From a checkpoint of a small mixture-of-experts model trained on Wikipedia: vocabulary 8725.
Below are experts of layer 7 (counted from 0) of a mixture-of-experts language model. Rows are named router (the router's row for the expert), gate (a neuron's input weights, with its number), up (a neuron's input weights, with its number) and show model dimensions 0-95. Each number is 128 + 24 x the weight over its row's rms, rounded and kept within 0 to 255.
Before each expert's rows: a language model's description of what the expert responds to. This comes from a sample of Wikipedia text that the model never trained on.

# expert 0
Conjunctions in names. Connectors inside names and titles, mostly and or & between paired nouns (Supply & Distribution, Peace and Freedom), plus hyphens and apostrophes.
router [103  97 149 102 107 105 116 154 103 153 104 149 152 107 124 153 152 131 146 151 101 104 154  98 102 151 104 103 156 101 148 158 101 102 142 152 155 147  97 150 153 152 127 154 150 100 122 106 101 117 160 105 151 110 156 111 101 154 103 149 102 151 100 154 105 105 100 102 101 125  99 157 102 154 155 153 148 100 105 156 100 101 120 152 159 101 105 106 157 120 106 152 157  99 146 108]
gate0 [108  69 132  89 120  87  59 132 123 127 117  95 134 140 131 101 158 102 103 107 117  98 142 121 125 138 146 129 132 102 165 158 164 160 122 139 150 175 117 125 155 143 122 101 131 122 148 155  95 152 115 117 130 127 121 127 103 153 144 136 117 121 115 132 136 125 100 132  97 114 110 172 106 117 156 144 147 127 138 148 167  89  87  90 138 142 163  86 170 100 164 159 149 143 125 137]
up0 [167 122 133 144 120  89 145 100 124 147 119 153 108 110 111 119 172 157 133 144 157 108 111 145 139 165 142 122 109 143  63 123 133 132  94 137 130  84 116 164 129 178  97 140 166 129  92 123 101 121 119 116 100 113 133 107 157 151 111 109 123  91 130 114 127  70 159 154 109 133 115  96  93 164 124 122 158 100 119 158 101 153  90 128 125 130 113 171 133 137  86 125 110 127 151 101]
gate1 [ 90 149 130 124 113  90 127 129 115  89  93 129 141 150 153 126 101 133 117 128 116 133 143 145 152 161 140 142 163 115 122 132  86 109 174 133 129 133  99 121 109 162 130 148 151  98 103 179 118 166 172 130 140 128 192 117 115 141 131 166 145 126 114 101 150 136 115 151 124 141 153 136 147 110 131 158 119 134  83 133 147  73 111 127 191  97  85 105 144 124 107 112 136 107 129  88]
up1 [178  90 152 120 182 133 136 126 108 158 158 160 142 131 111 117 140  98 121 172 122 140  83 169  98 136 134 115 100 158 154 166 103 123  88 116 133 135 116 106 120 125 145 118 126 124 134  99 103 101 126 143 158 121  99 125 110 156  75 151 125  98  91 160 108  93 118 131 144 144 102 152 173 167 114 146 133 101 103 124 118 135 111 145 101 140 141 104 129 125  98 112 118 134 160 180]
gate2 [107  95 162 114 111 125 147 159 124 145 100 140 178 126 123 148 123 157 126 109 113 125 141  98 110 143 145 110 139 127  44 129 105 133 150 134 191 120 128 139 126 136 139 116 183 106 140 124  88 105 147 118 142 120 135 124 129 149 130 185 115 141 102 130 101 141 107 103 115 102  87 116 123 144 152 167 128 107 117 165 132  96  73 166 118 113 109 118  99 122 120 169 136 159 128 128]
up2 [102 154 155 126 125 175  97  99 142 118 106 131 170 151 106 107 153 114 127  96 126 145 143 135  82 134 136 107 140 125  88 116 138 137 114 113 204 103 129  99 100 168 170 112 128 132 170 126 122 139 110 121 160 142 127 170 113 132 180 162 138 114 146 109 120 148 142 111 123 127 136 144 139 112 113 144 146  98 122 178 109  86  98 150 100 120 100 117  98 126 156 150 104 131 136  86]
gate3 [149 128 140  75 103 117  77 137 121 128 128 138 142 141 113 117 120 146 167 102  97 130 118 116 113 106 126 107 125 108 116 146 104 143 218 142 136 134 137 155 140 149 143 135 153 125 138  46 117 113 127 153 126 137 117  90 122 128 139 150 115 121 144 143  93 146 120  88 107 132 139 188 136 137 160 111 153  90 116 106  94 121 164 158 112 170  98 145 139 120 132 127 140 102 137 111]
up3 [133 166 126 162 106 149 102 152 153 119 130  86 139 104 134 146  89 122 164 165 122 176  77 124 117 151  90 113 143 129 132 127 162 139 139 112 109 135 128 169 166 129  79 151 161 131 164  82 107  92 114 148  97 115 132 117 124 115 141 112 110 137 146 111 114 138 164 131 108 124  99 149 129 138 103 133 110 105 146 186 147  86 132  97 116 150 137 135 133 144 163 107 130 102 161  93]
gate4 [135 115 124 105 122  99 140 142  80 194  86 120 137 154 140 153 120 122 130 135 138 150 157 114 110 133 116  98 100  97 181 150 119 139 131 166 141 161 146 134 117 116 135 156  53 109 148 114 103 108  99 131 128 140 118 140 118 114 122 128 108 173 130 137 130 136 121 166 113 119  89 119  97 125 138 135 137 121 138 172 103 103 159 106 112  64  83 132 115 126 122 125 159 105 130  85]
up4 [156 131 134 133 103 176 165 127  92 165  86 101 134 124  84 167 132 144 129 134 149 154 155 121 135 123 122 117 118 117 153 141 145 120 115 124 118 146 135 118  98 100  97 134 123 111 131 111 152  92 113 131 131 126 116 134 105 109 139 114 164 190 132 111 133 113 157 152 132 115  95 129 133 129  95 165  91 191 157 160 124 127 112  82 162  79 114 122 110 129 119 101 148 111  86  78]
gate5 [143 152 141 100 144 116  98 112  81 136  88 115 159 133  96 108 164 122 123 127 130 146 149  88 169 124 118 145 141 102 112  91 111 126 150 154 144 115 102 108 126  95 125 123 172 108 126 104  93 143 171 146 124 116 166 138 144 107  76 111 119 121 105 135 103 136  88  79  70 105  75 123 126 167 125 153 133 102 138 159 121 106 133 148 135 137  98 107 161 104 138 126 143 124 138  99]
up5 [150 107 185  89  64 129  95 121 109 127 121 135 134 121 112 136 184 120 154  85 136 181  66 119 157 126 140 129 106 126 101 128 125 144 109 101 143 115 142 131 111 128 100 156 104 151 137 112 138 133 130 100 146 128 150 136 106 119 157 149 133 160 102 117 160 123 133 168 121 162 141 135  99 163 122 111 123 137  93 152 147 107 107  95 135  95 116 117  98 145 147 164 137 125  76 148]
gate6 [124  96 138 127 129  59 166 161 141 134  98 170 138 142 143 123 122 177 115 137  92 141 161 107 138 138 112 131 120 123 130 156 110 150 153 124 129 107 104 121 144 124 126 140 145 131 132 137 162 109 127 110 119 105  90  60 118 118 131 157 111 143  94 103 126 101 129 130 126 120 140 131 132 136 149 148 129 156 151 177 115  96  61 154 132 149 109 135 163 103 127 150 127 109 126  51]
up6 [139 116 122 140 141 102 179 138 136 150 109  89 151 103 160 106 137 180 108 121 116 141 145 154 123 130 117 130 129  99  41 137 139 154 153 108 102 122 126 105 137 100 116 125 140 169  94 132 107 107 148 150 152 157 129  84 155 154 119 174 190 153 109  96 123 100 124 150  93 127 148 115 132 144 126 142 145 151 151 149 127 119 123 145 116 155 130 142 113  83 152 125 121 134 162 115]
gate7 [110 128 107 108 119 117 135 116 138 180 123  94 102  78 157 153 116 138 123 148 106 106 131  99 150 151 102 109 162 111 129 176 123 119 132 133 153  87 119 110 143 134  86 132 130 112  94 137 121 131 152 165 154 136 165  96 139 158 140 101  73  99 161 114 123 137 123  78 107 160 114 143 104 171 155 131 141 170 136 162 154 129 133 102 108  96  84 126 108 142 118 110 164 141 138 134]
up7 [143 137 119 109 144  91 111 146 158 121 122 124 161 145 128 190 158 118 131 152 131 131 149  94  69  93 131 132 169 123 104 152 137  92 115 144 126 118 117 106  80 118 119 142 158 114 171 140 164 152 132 110 123 111 125 163 136  76 126 147 155 120  98 172 120 145 121 115 124 102 121 128 167 122  99 135 166  89 170 151 129 147 113 143  96 110 139 104 152  89  95 119 101 121 141 108]